Weights of a small mixture-of-experts language model, trained from scratch on English Wikipedia.
Experts: 16 experts in each of 11 layers, 160 squared ReLU neurons an expert, 4 picks a token, a softmax router.
Training: a variant of Adam for the experts, 738M tokens.
Below are experts of layer 2 (counted from 0) of a mixture-of-experts language model. Rows are named router (the router's row for the expert), down (a neuron's output weights, with its number) and show model dimensions 48-95. Each number is 200 + 30 x the weight over its row's rms, rounded and kept within 0 to 999.
After each expert's rows: "comes before" lists some tokens at least twice as common just after its tokens as in all text. This comes from a sample of Wikipedia text that the model never trained on. Tokens count by the router's weight.

# expert 15
router,198,178,193,220,210,263,176,241,195,240,185,236,204,202,232,169,216,209,162,230,222,199,220,223,243,193,202,242,178,210,193,206,242,161,194,196,213,180,231,220,242,191,185,180,225,244,197,208
down22,229,205,226,223,157,204,176,192,170,137,270,218,230,278,200,273,241,198,245,195,184,181,232,229,222,232,139,241,215,221,215,204,167,212,262,224,122,176,204,193,205,201,202,174,254,204,204,240
down23,211,218,224,218,181,182,196,156,203,177,163,206,264,211,169,230,175,196,260,174,216,231,147,263,164,209,224,198,204,181,163,203,153,254,182,202,219,118,237,224,195,242,189,181,228,167,147,131
down24,255,198,167,216,243,200,176,241,183,146,221,218,215,168,223,216,105,235,226,224,188,210,159,205,138,206,184,185,201,106,206,262,243,193,172,201,219,169,183,186,220,151,230,218,215,146,240,261
down25,168,183,237,171,202,220,145,169,206,218,166,187,242,186,237,203,211,242,188,203,184,169,204,181,212,200,182,201,227,231,241,274,198,152,148,149,164,205,214,211,189,199,195,189,195,185,152,225
down26,185,200,202,238,235,231,206,221,148,251,189,131,155,215,176,171,214,151,260,238,191,208,218,206,229,237,169,187,194,196,212,198,152,186,197,195,228,257,202,165,180,205,180,183,197,183,192,184
down27,232,215,244,246,191,187,129,118,194,179,189,200,194,236,211,199,218,249,204,232,176,242,246,232,213,234,248,183,184,209,200,208,213,263,211,203,200,184,228,163,204,187,201,214,172,247,223,252
down28,228,229,200,242,225,206,173,183,165,246,172,245,237,212,164,197,188,236,143,164,241,186,180,279,177,192,257,247,174,221,206,202,196,228,169,151,165,187,200,229,201,162,148,199,186,187,226,189
down29,181,232,221,167,188,192,232,225,199,183,224,156,263,276,160,194,200,173,180,189,196,199,172,211,172,221,183,191,189,159,145,157,157,234,222,227,173,197,206,237,189,194,209,233,200,210,204,191
down30,175,194,197,208,162,188,200,184,171,168,193,221,200,168,165,223,125,205,198,247,174,192,206,202,162,216,240,168,219,141,226,184,165,201,235,221,217,203,158,189,219,160,207,294,183,215,198,200
down31,174,173,213,263,178,210,160,182,192,156,229,238,217,157,141,177,184,228,210,231,229,203,176,237,190,165,280,194,203,210,182,220,251,178,219,212,221,199,175,201,186,188,184,216,175,185,193,195
comes before: "\n", "|", " ", " The", " 0", " 1"

# expert 7
router,187,228,238,245,238,246,186,221,221,231,193,233,201,202,191,161,209,175,167,217,194,199,220,171,216,177,184,224,138,189,216,183,179,181,157,243,228,229,196,188,192,169,207,163,228,191,213,206
down22,195,195,203,185,179,196,212,182,184,176,213,205,176,156,207,232,180,199,187,198,160,178,189,251,216,218,178,177,174,198,138,202,207,234,229,147,181,195,161,178,252,182,277,259,207,168,175,204
down23,148,224,164,146,166,181,220,181,182,200,249,187,146,254,202,189,223,253,130,178,241,209,221,213,252,172,181,174,155,234,158,144,193,207,164,207,178,270,176,219,167,182,196,159,220,201,156,196
down24,194,177,187,190,245,174,245,199,191,172,220,157,245,175,231,205,207,239,252,199,251,233,180,215,262,168,140,205,196,172,231,182,216,294,150,155,155,189,228,245,267,204,189,171,237,215,198,198
down25,154,238,169,223,228,175,176,205,238,212,243,187,180,208,181,189,233,231,195,210,202,135,270,183,175,218,178,182,245,171,199,244,223,172,156,181,184,162,187,200,238,208,207,229,192,160,186,173
down26,194,275,220,192,163,169,211,215,250,180,196,188,222,215,195,223,168,228,133,235,177,248,216,198,240,178,174,190,178,222,241,138,206,264,216,174,167,219,227,172,153,144,211,221,212,224,188,182
down27,250,180,207,149,198,165,190,210,210,151,214,189,176,205,221,205,190,193,168,206,158,183,148,216,245,164,184,179,171,235,186,171,232,252,135,177,241,156,198,224,142,164,262,152,244,168,191,232
down28,243,172,252,205,193,175,241,231,215,191,227,204,158,227,136,188,191,154,200,252,228,245,195,184,150,225,210,188,172,204,223,176,254,261,201,129,196,194,245,212,237,214,207,230,179,157,193,191
down29,186,206,259,218,213,168,215,197,223,186,192,203,207,154,165,193,199,192,248,222,246,256,158,151,221,162,127,200,253,216,222,223,238,218,146,168,163,244,176,228,207,206,201,186,230,158,200,195
down30,214,217,228,176,190,250,194,234,210,174,218,197,224,200,146,190,216,216,177,169,203,218,135,206,254,192,272,155,278,188,153,169,243,248,233,241,259,181,175,187,206,190,165,211,219,198,190,176
down31,230,209,204,197,183,204,203,189,181,157,173,174,207,201,219,196,190,150,192,182,182,168,152,226,229,216,182,192,139,246,175,229,271,178,231,238,175,186,167,182,256,163,251,229,194,196,224,179
comes before: ",", " in", " the", " to", " by", " of"

# expert 1
router,186,222,138,243,199,201,181,194,161,145,229,176,189,224,183,232,174,205,204,247,272,175,163,262,211,197,230,232,179,171,169,137,269,218,183,190,190,201,231,214,210,154,202,188,281,228,225,196
down22,163,226,234,169,212,211,210,216,209,156,176,127,225,256,198,134,200,182,220,248,188,201,195,182,158,202,202,168,194,205,172,210,190,202,200,175,155,221,222,225,141,229,170,204,230,169,240,213
down23,174,223,179,216,182,179,176,192,156,203,233,197,155,207,140,140,184,228,201,170,232,189,183,161,271,191,208,204,193,218,223,194,174,142,196,216,142,249,139,250,176,232,227,105,205,153,198,167
down24,210,238,215,225,173,209,188,219,147,203,271,205,178,192,249,209,215,216,236,172,192,150,256,166,196,230,170,234,211,201,156,226,238,157,170,247,183,249,191,189,208,250,191,226,240,186,237,220
down25,188,173,207,161,211,203,196,226,164,148,195,183,154,185,216,242,227,175,230,218,161,182,211,239,239,192,178,206,157,257,271,214,166,209,189,153,247,146,157,179,186,245,181,207,210,206,176,230
down26,184,161,250,222,183,213,193,219,174,178,169,198,146,222,170,235,178,222,277,278,207,226,251,161,211,200,220,223,182,219,197,186,195,221,163,191,245,259,193,163,203,230,175,177,167,179,214,198
down27,181,225,191,212,156,181,203,227,198,224,208,179,270,193,208,172,206,208,162,174,203,271,162,222,160,247,170,215,197,214,226,199,253,162,189,188,223,219,221,265,194,198,192,166,253,219,254,246
down28,243,152,189,213,206,234,214,210,219,238,242,207,213,164,235,193,178,202,176,198,150,182,190,192,208,111,215,199,142,232,138,181,214,216,205,218,224,188,216,180,230,173,176,217,199,181,195,214
down29,196,151,174,216,183,256,152,218,269,230,227,232,195,215,187,237,208,165,203,172,232,200,239,188,212,166,207,173,267,224,239,203,218,224,215,219,202,182,234,163,197,148,203,187,164,226,241,236
down30,252,142,196,192,159,238,178,183,127,207,182,220,167,203,205,195,198,172,153,207,201,137,174,211,209,178,153,260,120,234,181,178,206,208,158,217,227,188,217,234,193,188,220,203,226,175,224,219
down31,230,217,277,201,182,264,210,204,219,208,196,235,194,192,169,186,179,250,176,211,158,169,244,196,238,206,185,270,221,243,208,226,215,204,220,260,166,192,205,199,247,226,189,180,239,175,180,201
comes before: "s", " of", ",", ":", " and", " in"

# expert 3
router,183,199,245,191,189,218,196,182,175,174,190,177,189,170,196,214,171,257,215,194,190,256,253,260,259,206,216,198,153,212,189,221,189,181,232,250,197,206,164,226,205,210,143,206,164,203,180,151
down22,220,238,230,231,189,225,181,214,238,153,210,210,184,191,163,209,188,156,235,217,168,207,144,216,148,186,175,188,224,186,195,234,199,206,192,215,220,225,178,209,204,223,249,168,178,146,215,214
down23,174,235,200,171,238,165,172,141,152,251,211,156,180,147,141,129,235,184,222,155,191,231,203,268,206,135,207,177,185,219,163,213,174,237,238,193,155,170,197,234,198,148,148,212,190,185,189,284
down24,132,232,218,182,202,183,205,224,222,229,215,225,215,165,147,205,214,157,241,241,240,226,236,209,168,235,239,236,227,203,199,198,233,150,185,281,179,198,194,210,201,241,228,148,217,226,219,232
down25,155,156,192,166,181,173,257,230,239,236,240,186,193,184,182,189,179,96,202,232,154,178,211,245,156,203,187,218,215,172,236,227,283,231,207,205,140,262,242,163,250,219,191,200,207,212,168,238
down26,211,167,211,222,194,204,157,239,168,164,146,173,207,188,167,201,195,205,244,182,270,167,214,166,205,207,224,199,214,185,162,254,260,185,141,196,156,261,204,242,168,185,234,225,193,193,209,198
down27,224,221,209,229,204,142,211,185,216,206,196,193,245,269,210,241,250,194,264,224,224,189,216,151,204,178,196,269,211,212,212,228,214,206,152,137,179,194,231,160,213,187,150,264,141,178,207,280
down28,200,237,212,198,198,175,166,140,222,194,220,208,256,215,231,152,207,232,165,209,155,228,237,224,223,196,214,208,170,240,214,208,194,173,173,162,209,192,194,229,180,170,210,189,189,218,262,210
down29,178,192,191,219,215,181,193,220,218,204,199,180,235,186,168,249,155,209,210,246,188,196,239,279,172,223,225,245,176,208,181,236,279,211,201,237,140,181,219,228,186,230,233,151,207,178,183,302
down30,196,201,192,210,184,166,244,251,160,214,207,224,199,207,234,238,200,227,164,127,228,193,228,170,218,125,256,192,132,211,251,217,173,182,186,248,203,237,180,217,224,165,192,198,214,218,159,206
down31,169,239,195,180,249,210,195,188,195,233,216,196,129,186,206,160,172,161,197,178,231,218,214,268,227,133,174,281,205,234,177,216,276,224,213,161,172,180,178,175,193,147,198,191,207,214,177,230
comes before: "-", "\n", "ed", "ing", "ion", "ure"

# expert 14
router,257,221,147,217,165,176,251,209,166,188,173,249,203,236,177,183,191,196,228,184,214,194,165,158,166,215,190,227,246,187,155,194,201,280,184,178,169,204,170,178,251,197,199,230,136,199,160,192
down22,215,220,193,240,181,211,182,247,173,210,259,208,189,180,171,228,207,172,201,206,238,288,238,218,155,165,249,190,236,188,193,185,243,168,191,137,173,217,187,232,207,220,199,172,190,200,236,196
down23,170,177,124,218,161,206,154,173,263,210,211,262,195,191,213,175,161,227,201,226,191,153,209,212,165,184,232,222,217,216,186,213,147,199,250,229,227,209,239,241,159,190,169,214,163,180,217,226
down24,223,182,243,227,185,259,231,179,230,160,208,213,203,223,175,205,211,175,190,237,224,153,215,181,183,113,171,198,237,213,202,170,126,201,195,214,231,197,210,153,194,225,205,167,195,256,237,208
down25,172,198,180,246,158,205,236,184,234,254,223,209,166,195,190,194,181,252,162,172,147,182,244,213,156,199,222,194,196,205,221,181,212,158,207,205,168,203,169,241,237,168,233,196,186,173,181,212
down26,215,173,202,205,210,229,192,195,191,180,198,203,188,223,205,142,208,198,242,254,252,254,215,184,256,190,219,160,220,183,219,200,182,201,197,207,199,214,204,160,229,228,253,232,285,212,243,202
down27,210,178,217,212,179,202,171,234,243,140,215,183,182,142,205,225,249,233,220,272,215,219,188,232,176,204,245,176,184,203,180,190,198,226,181,244,217,193,217,175,222,175,202,180,188,160,210,206
down28,189,164,231,153,204,209,166,191,234,192,200,185,181,235,243,220,192,216,194,218,179,155,161,206,178,217,230,214,290,183,169,206,195,243,199,230,198,183,225,194,225,183,180,152,218,143,160,220
down29,191,202,221,203,182,150,180,247,195,198,171,190,144,245,245,180,159,203,207,261,181,223,195,209,201,195,206,184,192,201,199,165,223,190,196,225,195,163,190,157,194,212,221,212,216,122,126,212
down30,180,224,178,200,190,180,176,175,222,161,195,228,221,206,192,249,160,275,168,213,141,177,175,177,147,172,224,170,226,203,177,149,208,183,182,138,184,134,185,204,165,237,200,213,183,178,224,226
down31,168,181,202,269,162,185,182,207,229,261,195,167,151,226,249,189,209,219,187,235,234,232,193,157,188,181,174,122,198,210,238,151,230,218,204,213,195,177,244,180,211,198,167,201,266,180,185,187
comes before: " the", "==", "A", " a", "S", "The"

# expert 10
router,158,170,227,172,230,141,241,165,170,268,201,156,183,278,218,205,222,229,165,200,195,214,217,193,206,213,212,166,225,195,174,195,165,225,205,159,162,167,231,214,173,190,221,244,204,250,212,219
down22,221,138,200,197,183,183,240,187,214,163,272,161,203,226,173,195,223,261,179,222,180,235,153,169,229,208,246,190,185,197,187,198,189,207,187,198,151,265,253,244,181,193,152,143,169,200,269,184
down23,199,205,231,191,197,217,236,172,162,197,211,145,178,245,204,191,210,163,205,229,154,172,170,186,188,182,175,200,154,165,245,222,182,203,159,172,169,238,179,187,162,198,185,244,142,170,166,185
down24,172,167,216,175,179,154,250,227,194,219,185,185,196,194,215,153,213,192,194,181,138,227,179,161,178,244,142,208,160,231,249,144,161,240,198,231,178,211,172,197,215,192,191,185,162,187,140,200
down25,178,167,254,230,178,141,219,225,198,175,206,175,221,145,208,201,205,167,181,226,179,217,132,183,178,215,156,181,242,227,244,203,225,230,134,235,193,232,217,178,239,199,176,160,175,173,181,164
down26,160,212,167,210,155,166,192,225,233,156,242,166,246,164,166,205,226,205,140,198,154,166,221,174,209,160,174,219,221,165,223,188,242,158,191,152,220,245,156,257,182,190,225,181,121,215,256,151
down27,187,206,199,160,149,255,192,198,162,135,137,176,204,239,163,212,218,227,201,197,228,175,142,195,219,186,146,207,173,172,198,195,209,210,139,198,186,234,184,252,269,182,214,218,174,236,185,177
down28,198,264,185,144,189,234,191,204,186,179,211,190,210,221,171,200,182,244,183,215,171,236,187,287,215,197,210,162,191,137,210,185,197,230,206,145,195,200,216,203,183,209,204,268,196,134,158,210
down29,222,236,199,156,191,230,165,172,185,188,170,177,230,251,171,185,242,213,213,212,215,172,181,200,199,187,201,204,189,222,177,225,193,239,190,164,214,235,167,237,224,143,230,207,222,235,232,161
down30,255,165,260,205,155,205,226,206,217,172,252,167,206,221,215,171,221,212,197,150,201,219,222,161,175,206,197,172,200,217,193,183,180,169,209,196,215,238,183,190,205,224,168,208,172,263,175,153
down31,184,129,211,213,203,241,127,191,182,174,239,221,208,200,212,230,179,239,184,227,192,215,183,213,166,187,198,164,235,223,187,175,183,199,169,211,202,189,226,192,246,159,212,234,153,231,225,190
comes before: " |", ".", ")", ",", ";", "%"